config.toml
n_layer = 11
d_model = 128
n_experts = 96
experts_per_token = 3
d_expert = 48
d_shared_expert = 0
activation = "swiglu"
moe_layers = [1, 2, 3, 4, 5, 6, 7, 8, 9, 10]
router_score = "sigmoid"
normalize_top_k = true
routed_scale = 1.73
balance_loss = 0.00552
balance_bias = false
init_std_router = 0.011
lr_router = 0.00133
n_head = 4
n_kv_head = 1
head_dim = 32
vocab_size = 8192
norm = "rmsnorm"
norm_place = "pre"
norm_eps = 1e-05
positions = "rope"
rope_base = 10000.0
rope_fraction = 1.0
qk_norm = false
attn_scale = 0.177
tie_embeddings = true
parallel_block = false
init = "normal"
init_std_qkv = 0.0789
init_std_o = 0.0
init_std_up = 0.0789
init_std_down = 0.0
optimizer = "muon_variant"
lr = 0.0104
lr_mult_qkv = 0.4
lr_mult_o = 1.5
lr_mult_down = 0.7
beta1 = 0.95
lr_head = 0.013
grad_clip = 2.0
warmup_steps = 200
schedule = "wsd"
decay_fraction = 0.557
decay_shape = "linear"
final_lr_fraction = 0.1
batch_tokens = 65536
seq_len = 256
doc_mask = false
train_tokens = 670800000
steps = 10236
dataset = "wikipedia_en"
Below are experts of layer 3 (counted from 0) of a mixture-of-experts language model. Rows are named router (the router's row for the expert), gate (a neuron's input weights, with its number), up (a neuron's input weights, with its number) and show model dimensions 0-127. Each number is 500 + 50 x the weight over its row's rms, rounded and kept within 0 to 999. Numbers have three digits each.
Before each expert's rows: a language model's description of what the expert responds to; "comes after" lists some tokens at least twice as common just before its tokens as in all text. This comes from a sample of Wikipedia text that the model never trained on. Tokens count by the router's weight.

# expert 36
Description: Capitalized word starts
comes after: " |", "-", ",", " of", "|", ":"
router:523443590477525571505447393363409433501536540434488585505534474582530564431494497447465546510522442450571507491484557501491556472449550492561578488427463494473446559567517435541491573440495594480463540545502454552457580604490426536434537492428584475468521524471466507478541397525514506473495410502520585466484509457489503559515515492358545524506441491518464545544467421503506463554502
gate4:507472583504493459473499502471471538550525543538526527539477468552558567448497425518578484489519563537526471613465499464547531578549519436457554540474449556402466499520555394445484521465463476524480555522566466477439535574570525514510458503467577665529547535526473517525519543455438489484570461531490547586469614567476544467521547460580581508531466487337544538437452475394522524520496
up4:507508542531500546578564466592470497517542544542487447481463448513535518511533490515614495425520632454542397622480489432575564587539534473432561536470482544398469498536495515498420502490548447563518587515515509457502442639513511514543475559501558508477538539594447532540551551520486488614505494547508516545456565548471447494560535489541562534485473494416540590451413512469547540524562
gate5:531423452592518450546436554475466434577474442502445456451517428456552612492503562547434566526495469524521408476471546477500587431498470486526493515479483493468491440502419474417537472557549535481464402425407551524419433587508577536520509500528535589480405519467553509480532458476434488470533429534439465582543458512525505426525459458461438448546559498547505531494446498489522477666537
up5:468621493374524511407556411463533411491521434543546445451511452535599591572499510501539387460520508450602442535518430537459441508483449508505526436631453488461531492504547601547508507491436527500564495511571527417557526385551566532492454482575498368455460506490449449556431482498506522484484533460516555482551537503476458477496468511532486569490492540498535482444589503508520481510490
gate6:529427500464515501553477591468503428446506535466529532485560510516671526534541488467530522535482444500372462540548484510514561475553527520454432457540477508540462465570393605473518505522422501511415548495544521495596612535448519547519465470477554513511538498453490515558487437533472581546437441594492578444466444481601429511563442424454381477511498466454442483466497514486548521540574
up6:494411535463514509535489463592522529533571493517482371478570578477472547468503465477523458489537552571469408461533483466426509495490454488408501485585552512406477521353518497494425495439475503497549448538412535491520483394495496575584486503510418556569412507478510532478509454425450460562501423457513476603523553429464515395571479480487598528444438484454461449502562509558505503473445
gate7:495552441446495461486489528489452398532514525495412436509500503518495517492476491455500553576492516460507542548506497507476520474551540458468510489545518476496428505461559528457442554573576565541524549537466479575541502474495436453380518603426560320502492501544473547497545529617552470519464493480589579438571549521516548553447546459505569580515383519531437451431558463397461490524408
up7:505415368453485490584459465514470484469437495564466448525457458502471414489533440458477545517523516496375550596538490421518502497479518570498518516427526529533453541528518458466530658505554477435572572501510497512529570487446516441505451492506455553519645505421420545438529557464567502523487511416442576487409550475510507475564460481455486501411558467456420481527470485461549501420442
gate8:477437545384528592589552537485461438637445456450432476501368471478484481519574529489510571448532433536450502463583561478514578468425549505417542466520539464422568480480566473543461524418525536547524548538412549524479486486581474519477582500526609444542485506533539522536471550507423535520499464493443496484528554513529487405531475431459542465483489506497510561524477388488462504614485
up8:510473486496538506578430423511443506439432450541555469454463506483621484500516586458483448577482564448569560522515511483547473495484505425626523478580544515482509437508396455582476485386555467492565591508496445519412432504455619515469511425523550501540577496537458517540518435585428530465564373506454581458446474526555471529512501504565519518539516521566451500431562496483519464510483
gate9:431472476455509466536419519533468461512513445619609351515467560479446595532494555407477443538479483543607510583512489432564519527447446539508507567495518540407413493520489489609453524563463536504459537525480484464441523538530438475532539431605583542546523509437543546507551450546517547567545494531539472498430525467516515459430543534445530543486497498525486526534408440547565476506397
up9:651526583469502477577454607534533418470417564443547461531382589537504545565502487480463513574480428506496534454550503496525560435449563484485440570479526494493396547495527458522535482555523573611508499520510543473455437557405458477485548450559561547541498482579507482499519443575514498453561517499507470459519550534501557393522594514488510528480485508575583536514499478532397437462472
gate10:551486567484562490394522550532545470525534424487565537550520556477424472482554568464563386473586380525539551424542530639492511481484517525472569477501422468547516442581566541553465550427489516526497496489524503546511486484462519504425469429522520467480457524459423451506506496530529445425494489457512566383426473467515517413568572532443472428556490524571492582544623499531514498480570
up10:519528478497471438481561529461557518521446575493520460510580441484424492588574420524496437453473577517476598451440430493524515507588507511440385483560516464492437484399523437511425439555511426552514493502472562509514618575483497488446416537540446487490505531491546496528482558491502529545486555480497424425499542499400516545491552482606465442499547521469389495590522594419584514503433
gate11:535457568559504554422470452476453486478500572433550490475556487568517445466505482498501545520471431470649609461560473498525395437499478499538494524554466507465453514498511513504533508465417532552694494506480465460487537556319490414474511551435487497503535533476537458518522519565492528486495403507436457432555524500563477513468457485481491503481496518529400522616496582422481452524493
up11:557483529482529484478497481543589498400487501527432551449486402433407375508443469521449468556491506491455500459644495560493501449647468543495506503529555587500503539494509453488458476520534484488464504498478498446499563506494575657576469360515466485500587497460505513581525497480480479510473531520538435627521484498536513587532453479474560471558469483464487455470452509427487396519452
gate12:495467507465534556604478462489487501647528459572529440530498477543457491528537465445427436537511524488545471456571514464518444461559494474530507488526486553464543487463576504492505485374539510572376586471557511468498623402412451531373572478433468404463485557461530540499526578559494503516547485474484479552511473619566553441524487480534610504508469504462556490527517495543441569476467
up12:486556526500530471444490436445536458487510572476469488504416517509454617474405547598516564459500495478555412529545506555454509441470473507537459466455548451521557509533439526543504501564483486470586438546447499492495531629520522407626404433607521558456524511496495497530476500505482534507477461519514421472573553453420542632497542468522454552518439500496485443546491611493530396573431
gate13:524505472447545512455448480612488487494390558459476444494419525589476470536439490469512509509511435454529499536628455426519481516535506473448479441442551587509502466513450530535518463451454602377413560474491462478577427483536468507513594480484514430475581520488416423534477551411484542580448442526450462463530547468525611494437533485515486459459567508502412467508386426470539484482536
up13:437476495496519501592514602574585478565492559511437462505476487439537541565471590498490389531480581369537513575438466424479464480530501469538439531461481597452482525454436502515386442507478525428541664463435454498523561539569497552427497464520552413477449489496470491535480447493473506481475445435534460486534475485643496483501558469576518527577561475455510547514515448494497519482503
gate14:591519468501512523520445419543474525514469572446496514485497542497501560362470526464523614405554447488444540483474587413501589552531525480594549550407404536526378555429480498437413496474547554536583549558519531441508462478553402529520519470459567542464454481521496518486531499505500513459444411489529489475474521509597554431463433522436423518483507533464531494502608509532556470558509
up14:526609495498522486546484529463454516450460541444481566520469529538483511433485452465494602486551428500490547494407581496462604569503476481572557529476494607456418567503499448454391555491561645501537585530605544492459565519579468502444486456480540525529480480545570517538586480486508504423520510460485536525468525517501527472482444484428459472595450533461560541446644487518545564542546
gate15:508466488569548570569438402394536546526432469489544430490478531482621396443501488477502546483509467465567562547595448501444473479521513471544450512414569523499480498532497432527520434564563496373459531509502477535584593460477523551509458412479492483532531472536477467403524480531536558497541452579570423551436557484549567639487487521497485542405476497508491501545520504572560505486432
up15:592495564501483448532538447465537548478457550556425455529556499554444479500534469547538512450529539501452575503521544430470372549495422546400503542469481517509517516507543495541592513488448406538439441573465479515539539404553523523527450467504467491507536476436531609482532472421514513442546499512408455546397451456553494499644460502478456488526564522455475535527531448611464382422450

# expert 2
Description: Digits in numbers
comes after: " | ", " ", "–", "| ", "; ", "."
router:514457532498522503452482444452515488590429508497541606413514511477561515467491550454470491511586443471501510558519477517447526459508423527490525452526449576539518539594568467508436572510513523437430606511495425579546559476497517523517436500533469484482566658468503634504535477573455385491507489482481474459547434523505466485544480550412443528520416627484451537586544489601531485526512
gate1:479464535509488552562387469481527501498574470412462554511527484516510591475560483450576612476579455552543487479499534464561516498454481474489546514431550573465479456458513556502518569466504543417434626457489429531551547451393561491539515395502549487479555483463521489481445493490458499485556523534454475401462402466591519465584501528516494537591461402470618525525421444460496543481434
up1:363434443556504475487522517562510585412580509517488589474458419534530552482592502495466571572534523394565490515552497493480439482543474418492414444483522558536478503550473457502511601513476510461449555519615489564530483530418493442469502577549458525537458440495499487454517495491499521502494515488548484517424515501539520520586488523553521524571452541569506691567462501516525613466537
gate2:455527485544472486650515534507466529498523536571461460519534490482603456527558492401346485510522557438515510536343467496489438524583513440524458522574562494479507409560439457532491515413552495520516509498513409486499451482527450598455539475410446511541512499479522494538514509509499498472504479463469470473352373449550427502462522510528518501531545433522519407492478520466544517557585
up2:460416498538492518505570450489538492520564423542402432475557518525515434509542434489495488582531474468474579555458502503421585501523552485479423516522527481466523451580506529541507458378569458507350589479511545376543460497569427561503480503452418469548499477515491405501505483530509424458502482391528535476562553520438571519491527494465529511501522502477539378558426511417500481482604
gate3:523553532381532495478514568532554500508354516518510498499544590477409542454642439535497571496527406440486467422448574472459493524546515510513457507485530510435488435519468571566527626446478420561544467499589464506497477456574469574449512492483549451482462562509470531501556550560457442440549421536512455545522458494405499481482512498521423466496464509440630543499437462496441473513456
up3:524497497468463519544479463572469495536587466559508469569504539475433499564515633468464599553516524451510543504487520478488492478480500431474520513532474358335533488470392487478519499403555515558575450494536478406418446509452521549528505497466497521578488489494449517560510425454513613516490484558533600431429498484509416501447412467506512492556554417428490566494469558520512471540584
gate4:425450405436557517457484490543488408498398497491576487568537545557561421516372470482542496510514451482536585545471488525504496541487433452456484502478515550458530489503455493532530566432454503409524426537432417403519475439579513493456523480466419524554497478455497562491533393537487543455514486559591518501408524484502546505459470488512479501459361480494451548536612528585502596559439
up4:439537487592490530488478536498552485526554463489474549482482442516514549526496531491505595414503514514425435389361506588465547515466572556486531527347466486541469568461560488514500595514466423612465479461541543561522476549416462442446489564524548463459436565480514398470525466489429545392472469465518527492514486490454492506568554418450400514528532484569565495442489472496432482470459
gate5:464455569495507557468537457499515466471487660506528584498532432524526459448412518565438542517457580479639550467463514495492482517552541500502473534445476577602449554358516554534511430523495481529462546490575525423571500527476552375466496533469459593450452510425570541455499520529397508564480474468542506450386481494502427532464494560516450482545444485505484493491518526560488440520569
up5:373528444419470492464494558525472488528440515539516518512583472503529540539450499533521494625494524500592470424436486501482503529606515538537486473608518502455526526399541498524488489584379481487597534510477445507418565528515539513436515657443435494500444523492495474530509509523497423458569445461508494545482428536539390508395455458512512443507494484632523484497572480518446529497432
gate6:420339404448511535432438417532557471516502501430510529432426552535453487435549466496593547560511513523521589535571492608572465473547405524542449451530478507466462555427513525580522481544521539562460499504546454443490495462510441445521439422548529486471527512498534537499485515580412477476501460483515510483520569518483522459564545488534480559464448590507538580452471530601493417530384
up6:568526529414511449475567471556484541518570531525499498582650423482564462495417442484504586450519590503460534543408505528420548543517545478501531463510529528532416502516539498510434559399613497419453466549560511504461556506474484524494564492488575496535570446471477495480502568476559523508551554422509502588481419474428521554465443490413564425523528460473432484548521546417559420444522
gate7:593506578517543486523562468412451438449438428489552508415466514482421482522428480451436457551513386514516590480500472545505447516485503514436463479526505535512553461482539502490426414330509597453472442509515508431540517453523513504482450434538455439522469571518503499536483542526518462565468482485488506528489576400431479493469411529516442427408581516420583446473535494403589465515471
up7:459569575457515526481505479506516511499531525548524499489600465467477455471527579482509540603582520438529444484500481505496497457525445525516481634552531484474495471498441419472517467477598489589336629535538478611434633542531462539528488490542591520537571551482481464559529520491531553503451563472456528526522508529538511513515587470448497531533524634511497427466439519471425435503552
gate8:434550497535553547505544425559411441539486565493508500379445523535559501389495485505485491424550427488502530490566482462396576477521479541453489546477500570458456457518564510515577544516440619515536599469434505484520494518444511505414468468511481461514492604531513450517540552400549451491545552423594496554552467504527543499551475571539484454541435529462445451480481542625382536489469
up8:615454445488509455525448453538535513479494487389495492430562492493508503544522473482529454537444540466554447480422462451607548502513564509473496546529506578557481466605416514520464427556516562443475647488419533502450589470476401546544562395499504477508482395432471502507526523533486432461474470523507471519500555457410493511526480511522510500461371556498523443565452506405533509450395
gate9:538405532502497522441547387487485470566455484593508539487460484477545482440500475537559586518529566486514515552567574466481513581467414476574502488562540511518570432463434428515496524565468603548450584546541366535506452524593440453501513436476438562497628545524425452531485530482445527535526506445510529540470471455518502459482503430541436532424488495458427609461415471543562484524537
up9:493586511464512502556541451564517457453420501519483489482545567540480471628533487464487586516499420558436435505570533466571446544576495543460495480547499587515565511456511486524524422492417421388445503512460529474524431487599424563579478501536556476542515487478533526490488466503502509559472485614367453459376539523474470519543510514497533486499567518552527344478540495465587541476470
gate10:439512486503492503508515483412491456559450597451610537456433478506516546471513520508499412434465474556533525452489489467479587497522533497475529499449604484635427438584531517526530532498476580570535503432430513501464502455441489539439582405492550480524383569476494495453497456495500387509463529477497485584505476458390492498547494443367475443571533557505513401583496530450516568516466
up10:607533542443490527551488574518560502478515401559437485473520460464463473444496546505512582567546465364470501523448507518464434476436534487490533523494446463420611451513441524337522475433544396479542498497545536486524525495567534421519509638511450459519502527497494524523504525580581502595432463432428541442505520463504446538484483531555518485471495572417486608514453458548470458496531
gate11:586472517563511502463509476455592443588468472502452501563450594520553477567584516522469475473530473403541453481421518449499479502469498498483543449458402537483549459569499484554527450521443588527414526546455479553399496516476433490348477484542474372544553536559526511552503507587489529524479502423574536464515423505493525572594464472580538447482495545496483572551487506477433383532529
up11:480487485627506541503506487539477516523522530545502518487485540478501448490569441524508462468422564491497496507356500487497493523519436487521502471502551541389469426423597444477538472575520398461456431487574427574510518497469416610471518328467500543568555476477492400480454478524557575446478532502460507444465564538562529537556433391568553455546505596525512513494471481518531514486557
gate12:652451467511558481464532555452597448519549487432529485523518388521527464465425521482473503459489556554573533515537495422572416470434451477512482487492516498436484540572529513542473438492404549482436584463454503383435591612537470508541454400501437472515573464523501576544517499467451563531506478559570527529454482496512428574574501506560516530506567462519430479600485529473495414504485
up12:439604575515472414553457538450472500472450430513541451483516446517642464448480617425509435479515500527525443459588472497494617492520389509511504544523523471552540586508501460439505502495442563487476379494467451481533413560409600506492538550569567449490577575524498510502496467459486519441539507441422497473488564501469495481510567576504486540523607471598500484466536453532548531474489

# expert 51
Description: Leading digits
comes after: " | ", ", ", " in ", " ", " (", "| "
router:489517542507502536483465504425484520509507554482483565452475494498499543468511557435443503490588460502562573525495477479412590458426516520479496456489411597544445529592550474489521497489483510417494540527484448569521571494550432541489465539514480530493579628502478597467559521522492385470472438537482462467582460491528577569455584610389469513504381532526510552583564427586505504584539
gate3:531513498517496545506444460483531500491507586605536536457568476476407501503535625495521444397540542513398388497526508581539624501475529457486489410481523444545548528521499490502612441515563471481472555532560507525554515459541457480562479520485497564520473428574494525444491518601566452580492515542496459577502516485512480578503554491402608521446597474510554499498537565486557418421553
up3:476489431580504521526464518511443483563468532530477488495461492542437483489545467564545420469451500599496441397606528578562511513462477450525553467528587580572460456536497405514606491439545438564486516527515474491485561443506591535463478549519574408559620422472509564383473521439532521525525626542482484537496558493497492509541547426470506532475617474517496514507526458545453578450510
gate4:507538494469570507532547538471486402506476450640463504543479515492564563620500450440503513467522549520515394557539517437446602491506534485515504528580501510485561486577678461457511460558483474552514509545502564536466465521557552599517474471445484497589520414499484429461483501581434432446505519473438490553500477390590520555452524584515473465499524505560476540527411439485478533477546
up4:513431506519530514531496565417519459469506545480618510483500495507543564497492449492554515484545460446571510569598509520430543472541495434573572524526587498388458491496597463460508427542543435531473537444503504568417493439538579592523497469537521371471536635549433588469502468540504602505553498431525461540496482477515497504560460554544498430436513545593432591531449524535511546515486
gate5:474492496542512562509554522402508549496593529497525498514507527664517498545456526504474464489535474453520572582465476482463478455492506561570514481464568518508495549492469502493547505366508553411412457465488523543598597561464579509496505503410509460516527597494454542449506532451426493498460575426558439503531493541503554463624447497512555445463394494553453536535533565518498597559606
up5:419549539542471489410515462514516544471530494469462507525475434527507541567501517515562435471537461473506484516414486456528524507476499571534450469471488604475451561471449528532487470517563632470462477472481486564555552538424414622520585455505571468592506458575435340506507505518451500424434567531528468522532529548534574541484485554479546462608543496527485533578461442487561594606531
gate6:522570563486509510472557529344527515469459498471484558526462377452557581416443419569536427453482503510598488486394510485521504506573559544557501514511451556443429560481501468516476584473453459538521458512586483523630557556574421405508559561508479586462468415522484466563488544471535375470439490447481502499494518503469470499437542445523469499477489554476495514501520455544414455514508
up6:506348413553501557473428530589480487552487490550499458432480644549554423535544537482535586455513563475397546549514493548518475536454432424479460551540582399574556474475559535495545398524526552534520475468429502496469456456458545570480459428524560423534545556442507516444490448524496575473538535544495466489524475502487548429569460520478518490447576482607488485467453488437549530471494
gate7:574543491579481507564363464463545495490484486505371461421505492493569539499486567462513534367560547514405443433499533512607583503493525516530479529487512487435485523508533478459520387540548582516485471516523522431514420498537478547457532583562547462509532434497478474558516524534458531515484529479484526537555511445449541512461499466450577532532373527555613503481439552525631524453428
up7:518500443564489556558488515548564506504559461485519516433483549531407589518490480552476387479502359547552439572515493473510476471518509463469493467543476381409531433528423519471519530479523474493482474484434606439498350483521406456534496400536523428554477600513477492506525469484511527524469476551524510513567552488513517518510542583426479431575481438433542576571551504460498599476572
gate8:644502473483486515577447522510441541455513526479569564518493479435415396473490463499447617322486512523489420489492486494479450463560519519517513521410518509435541555498494450511531441495534467470411461522447487582492497528447435488491444474474516552404438493490467530468521527391532518532509467438471501497533481473508499633530441414507579572439419484442424400519553495521558506477496
up8:415523587509509521520557489397522473529464527518492460550543466547578592457448483452589519557522482514514549482493509525653534521523507508504504534583542547544467497496530510495477501493411567408472448464448395480447465519594578632617566456473508527550581409518487568491493560514451485513549514562505512575464502544421491412478519549533523482494660474478468492491516438509491501478531
gate9:470474457606534525574472491563535438472499527623550572508446458466448512492569498447424550667481497495474520572556474405418458557482484452506475464483537509569467442534440495467490511515609527489443587510546521560451514514536538538518530487481406596490466567430470592475472424464478527456448508454505518550453462504563535444421494499530478514487526602561595467505500466592543425500500
up9:476382524504513524524494521508472475469483560504495576534465513480412503365537455520539594572486510505619466589523478489466463505436535482532470431470506574559469510499490504489485494543454504440433536485422490522466532482492475565440492482579484671473546437543557583477541547513480410549495485485534494506504533500492583492476616464591444595460451495593571495559541466570456437502401
gate10:557492489510496464503536452608490516573520507505522440478520490456448488588555579444510495554478432522529615558481491530599465478429339486493494578543445538488531537420473450474542531607499554470433416512544459446530496475557486509533538553517608551512596626508512552454472457462581514500571550472439510499470442385500507463522553589487503518548504522469467538510403505563530511549498
up10:543435576454491485459514441599451490548419393489577543557535467509587529645528536486536451543492465493450618442529507448507533517529382555519531533551444502508499531421497517475436527591518576593422434471528476577571496519466491505483485444554543518524520516518472470520467439475493457486484526560458575485522607442510556470579463527595537480567490488506483578481497510548585593559514
gate11:456455514503515559544522484530434450470427535405502559498504490518539644412404454504565459455508458476564480476595522573434557515557480484513501474469536517550441524555567487507464485457457604548559545480532444575554456487532474494477504412475491512528522495547511512548559562323537512501561479467485450491566505525453483564555553564465451493482493455509535350424477408503478485415458
up11:526475480481488547576560478575402452552520512459574462545498542495567589429448511521600515434484456499477509430504502513515527537574504507454463533438532501399517510485536517489483558361544552570575421488482483489504487554381452447503513383489524460575479417535519460587513574391527538439550480477525504522525547533496488524607491505495494491523486399441507395449472500540600525466426
gate12:535452452494496504534451505535550482507426469514513470477478537499492468443408382501497415480499463484576491552543481558442556557503529534488488493474473483576504452558492479452518474557529584454595588473501438448472484481546404377483556481397511572404559428489478564418496487578434416486455557437534545476542534454536536436435559522477520452503483487426469503321587519484489475481475
up12:491485566468467444572510530420474467426450512446392500454402526510479472540477533422577609514543479500443566604505538537540469471394477527427520566434505525499546510557387530445448483491575469522409451501473543501573532512556511547546409449524549448564649518484559543505540445484602505450507519469536491546590443515416559479459478503517518494541424489571524464527507509492477436515524
gate13:423487442487513494498449410491394524479474471453442474538443447568557436409479449476453557548482488461569420554408475496404529503487522481500547522487553406464421522483427565546500543497354545506558575503538462450569506551484521346437488545514483462451508482532474484508530509482500492497428491487589545439489475519471508557446455458448425535459425478547444463512517486461552646484541
up13:630496505466475578447461502480523495405535524495461445460451534509369486507580576529489420441488582492481502523545503492548443483437519547479458538447576587553567553583502527550479525445541524498491452536420448433346441449497433580517500496566535481550582456473517459509425491652476547535492502541543495542491551485499523515513526520448495526427546496466500531558434477487487375531483
gate14:516518559488488540637577459530486505507468540463533524533499443514510502544485521418472488517580496486596506475437490496442439518478489542432505557457414394501555479555549470479424522543463585470491417472563373435345451483473522487456511498524559533472521556497516527587512506536498524427564484510475559447448495494452512535536484475537485507516508510577463537505456614460475341631533
up14:458468525450509451557394544460631499513531510517477486549547546509472453451465484505534554409565528555475498481559488537489523514486507481510518535501453427613482559488664505521576555478443539573420548482570512466538474490530423485464548600454465445512471532498533366568519471560539501379490485504502492481530567469559438440510583462423483577490501540494547538457548497520420473386503

# expert 53
Description: Vowel pieces after initials
comes after: " F", " M", " f", " P", " B", " S"
router:533452589477512516500448487507496473555527520484564537417487558534549518523428618473508520565530439489521499450505530518444444523512390556543516425437402489599556499556521372504533564548488552452494598531390475484524511515483429511477532517464466567466534535514434629519537389432490436512441446500533526485532538501424485629488456504445434494526389513551569521495449473456469487499511
gate1:540480586418557570465572449347528536479552482480492440469568443446525462506456499509545421433522509534489411526477532516423532456510503511478529566443439493564584565472564457516402490550463441619518460617440520548528468473564516566488524442623507522470448492512475493494463595461443529556534454514521502566541436459467547491535483443405427480445473507453513564502468498521603517501506
up1:478581500532462419533570546517528418458479477575549583519571570472461419493421493487530530500439545384466522409541494521499495416429501500536476476507456548450451474531496563504545525435590513477434513467496508580473533518550583493534495480460447433539530444472573458501509511602547513461495514549393560464570482489449405504546533592556552469641495481499429443423525524516591555533541
gate2:575481530485522653531555416548456500581562535536589431520534552523604484534447460442426456507542447567505505432492471495449508562537426522528422427485442480546412556573520457511568515481480445439524541597405440585552522471518433456411498478487454490478607491495518489497536450433534479491464362482468543506483502484529515505509449474461560514551526502537503466464504512444382479448535
up2:538447517515509444480395515447561556517489491450438583436545490518326589460572511551420493542517449397468483495529467493506520512415545504474500541476522501509532572561530482559440651565475435496589490432492500439446520565524556509481510484496539501466492472519518492447507505498506570446550600493518409519509517511532437548479498490503427580440371508415486467578493494512588473484429
gate3:468496459593544495465475498475477471548471456537530464424508474530546439370478518449583464468502455459570508503513455489526480518496454481515455611535473550575478525563540465431541392526482454476487594466467428434448554548534543520415425567488496530557451496479507432514534426507549493583491492452449547545547481471606506491390484453539555383510492484412555372446542474541573499549425
up3:545515400608492487508462497511472550477454452479561455437508559473544469542554611443438504515493423397580470552421500448535529480604479515472538507537439551430486564498518405419502595538541498534522563485396534495474468490497519514524458542498489629470475470515489530514527471651504478526498431478431449430548595552507540581508426534559509471555421520577526506537486427491474495487548
gate4:485484494501543449496607437470479515479490642548639493531548472476476531540424568445462565532490429526542524490479428498451500492540433567490460388479429472516427547500540514535514498459503517460517487519447425403554529565512555506491554447520455502449521487458493470519470535380506416552504419543523564538562433438515474622497457546519466475482457453430391443431531452475491551434420
up4:518563449521503535528480570495465553553479373521452513540493564484531603410555455509547535467494615572453464502452569453583493487486571492532571480401518489435535512536554493469468474576559548594462479513477578543544493511457479506512500576519461454415518497588451509476501465553492570463474563470561460411561485501514516459517462485465498549558472505640605512577461471567406413507456
gate5:453464518503547472499372564532496494522483500489451556533521464597498536513408546544541507502552471523643484519527433585487482412506478483561459583539463485475546499590516485496525517495527515539560528594475491493530437573500432442516503430604453544508527540519475614469522412460508525425485432499429454408555527542461491524510486499495600507458521536578460516532362545551557496628491
up5:504578537472490550454567469507438448429519518518573469543564387518496402521459433442404511531519502453465488493555509465522463416420629512596564463441474510543524469515507468475507518456505487457525449461501568514478536494573556380562470536484516524506466487515504461596459460394444491431579488487449540453565414482461410450546536586594412567497481501481444560557471498434540507545487
gate6:479456526529512503611464426556553515522534431547599619506543558597464559579464513469497577571573476476491500461467522447415551484555465487460494476497536449494576581506445492503476456465514442492516593469491464578471474507532473524450502514517474528488453535513467480502461470642492463451415384523548591574524520498498452562562481440515427483585494548585591499517603477586466473522465
up6:458467491530469512531498441546504489533554589508489544561470477418551527469538530455524550540526485572541561441607513383401521457475567522505583587521474473568582597510574528525399455492472583460576516522348477465474566522555522452485564513538515518514515454504429485482503417404535427475392477481531521400508475518478510541624489515487476421504451504482471446528510502553519493559491
gate7:559402579523529588549384399507472454530471502429578552489459428578497462602454559536504512514508457433478432425554542521462522640468456479481472519540497484502483578521460474505620530492559465534496485521442470455391460480446413534550487448429527530524511581512452489504464495498498457491521401533496468486459452463544488483514469513536452543421476583506550444580416519542523403486566
up7:519468540536511522534427425499449558432382514486540562469484479556468562538408575547487478573521561518461477436512553570536493584376502527391489504560512477522585568472490505456547481477494456482456463513569463452442411550482446526587506486444541555448541491515464519531461522413425544458484509524565402551498500491558485496565464544456413510454468456482509415484494476489541388405614
gate8:528455518503490506564478398504484504566535515528504489521484433525587580564531530446460461492497497606473487529574498463491479438502513492476572412529457486558562443511553520447474465483521469506559659494446439414516431499464541462479531457532523448490514505468513573458583430483493526470401399482593529529508485545483563504619473479423495418445546514459409554582414473503610535561439
up8:476522457508495455536418477529551540459480514458512592376517554515497540482536568483542531528499498520446475485493469411506539468579475499475474415464449536557522427554504500477577386465445493540479509433663482431471485477388493533479534497431508509509499446448539519431506509627540484478423442462443535576474480470523352586525546458468492521579551533496568541608528501563505515547459
gate9:491505541430538535550525474554542435521534454580454421460489524464474473468476565425456356528409456481544481546405418521462484482532410560510568540543517489515495457547444449543535482435462467459422459540496432504315544503497458515548517418532444566550499484484506539534497473466467517441437447488520563474477424558403534554601467513501451565497536561576474506479491549512606505540514
up9:467491509425505498540543478505589526430531374514495401438446579477529501483458514555494532515458440442495520488502479582494545484539524538488445569486508597523545396511489431554574514507467509504444566496522428509425701470546495421521539531517493399467467467504445527477463499438489570560407464537530474458449535519436511605512514515529439499497507501574576520500412536531524611538536
gate10:513501547607490539443525416520509476479521465535496543404417549505589481555436515516551512501507582586562396429453578549460528592520458559529496490459523474495466351527506444476549534481472473500461541457494451371495515458490498520551467453488419577531523566458470611490493425526517534534513488521448464396473530496425456627566401512446490485488498492529533562441459490537445482550483
up10:473392515480491523487582537449454607520519556460463524489491516520584521468457515523466523531419576580505609506482490572568555567519418501510622537424521481486429459423475475439489568545526563557507528457431494474544472470469525591506388467402477470503534471497456550453516481552533453492436462536567516424536483425544483619475553563631526464497582497494472523522516520483567457439502
gate11:516419552503530443557535410556495539488426447407600498530600562401529584540467518479483473514527544479584487494525466457548525511530424546493528502518473483556549473528552465523444520513431557479411611557451463554522535462533426579526526599491526520425574466510463693499494508496568439554501507495529456564527521415545469488448509536542577492467412536492564526535505491467469449483500
up11:545542419423533571448485497514470516428364491520511500466501555508530450443478459468572488479468404560520477525529429500475626448487564476459418462449520542485446505426430524461564510501483485535604512461559467481573524532505576488500570454484511515482506476517518380509503501489487544524434486432541517565513517590583602542580440593487448510505502484415411435547573488482555506425401
gate12:509489478419519467538525460565579458488561478514550612471566442541582452549473556509520554490586517516553429457487475466475405478437481498374416436459474492503556502563582445507560541564503502473485564589467491563522594580475552413458522464460454495422482538478504522482461474456504442428606475560516530479539523525438514585498461491585452581478442535520503468472484506573417396544537
up12:587580550479550548488474501522451612436457417568463536440592499552504527455451429450319419553445427520388548565535480433565551440502528464535525513460514526449518532500450464450498502511541466521525508479567509473552432540504517513559505450492477544591447489477519472507483474493500419532431514502583470453489448493432572513483468564552512373543547505547422436483401477454518516521507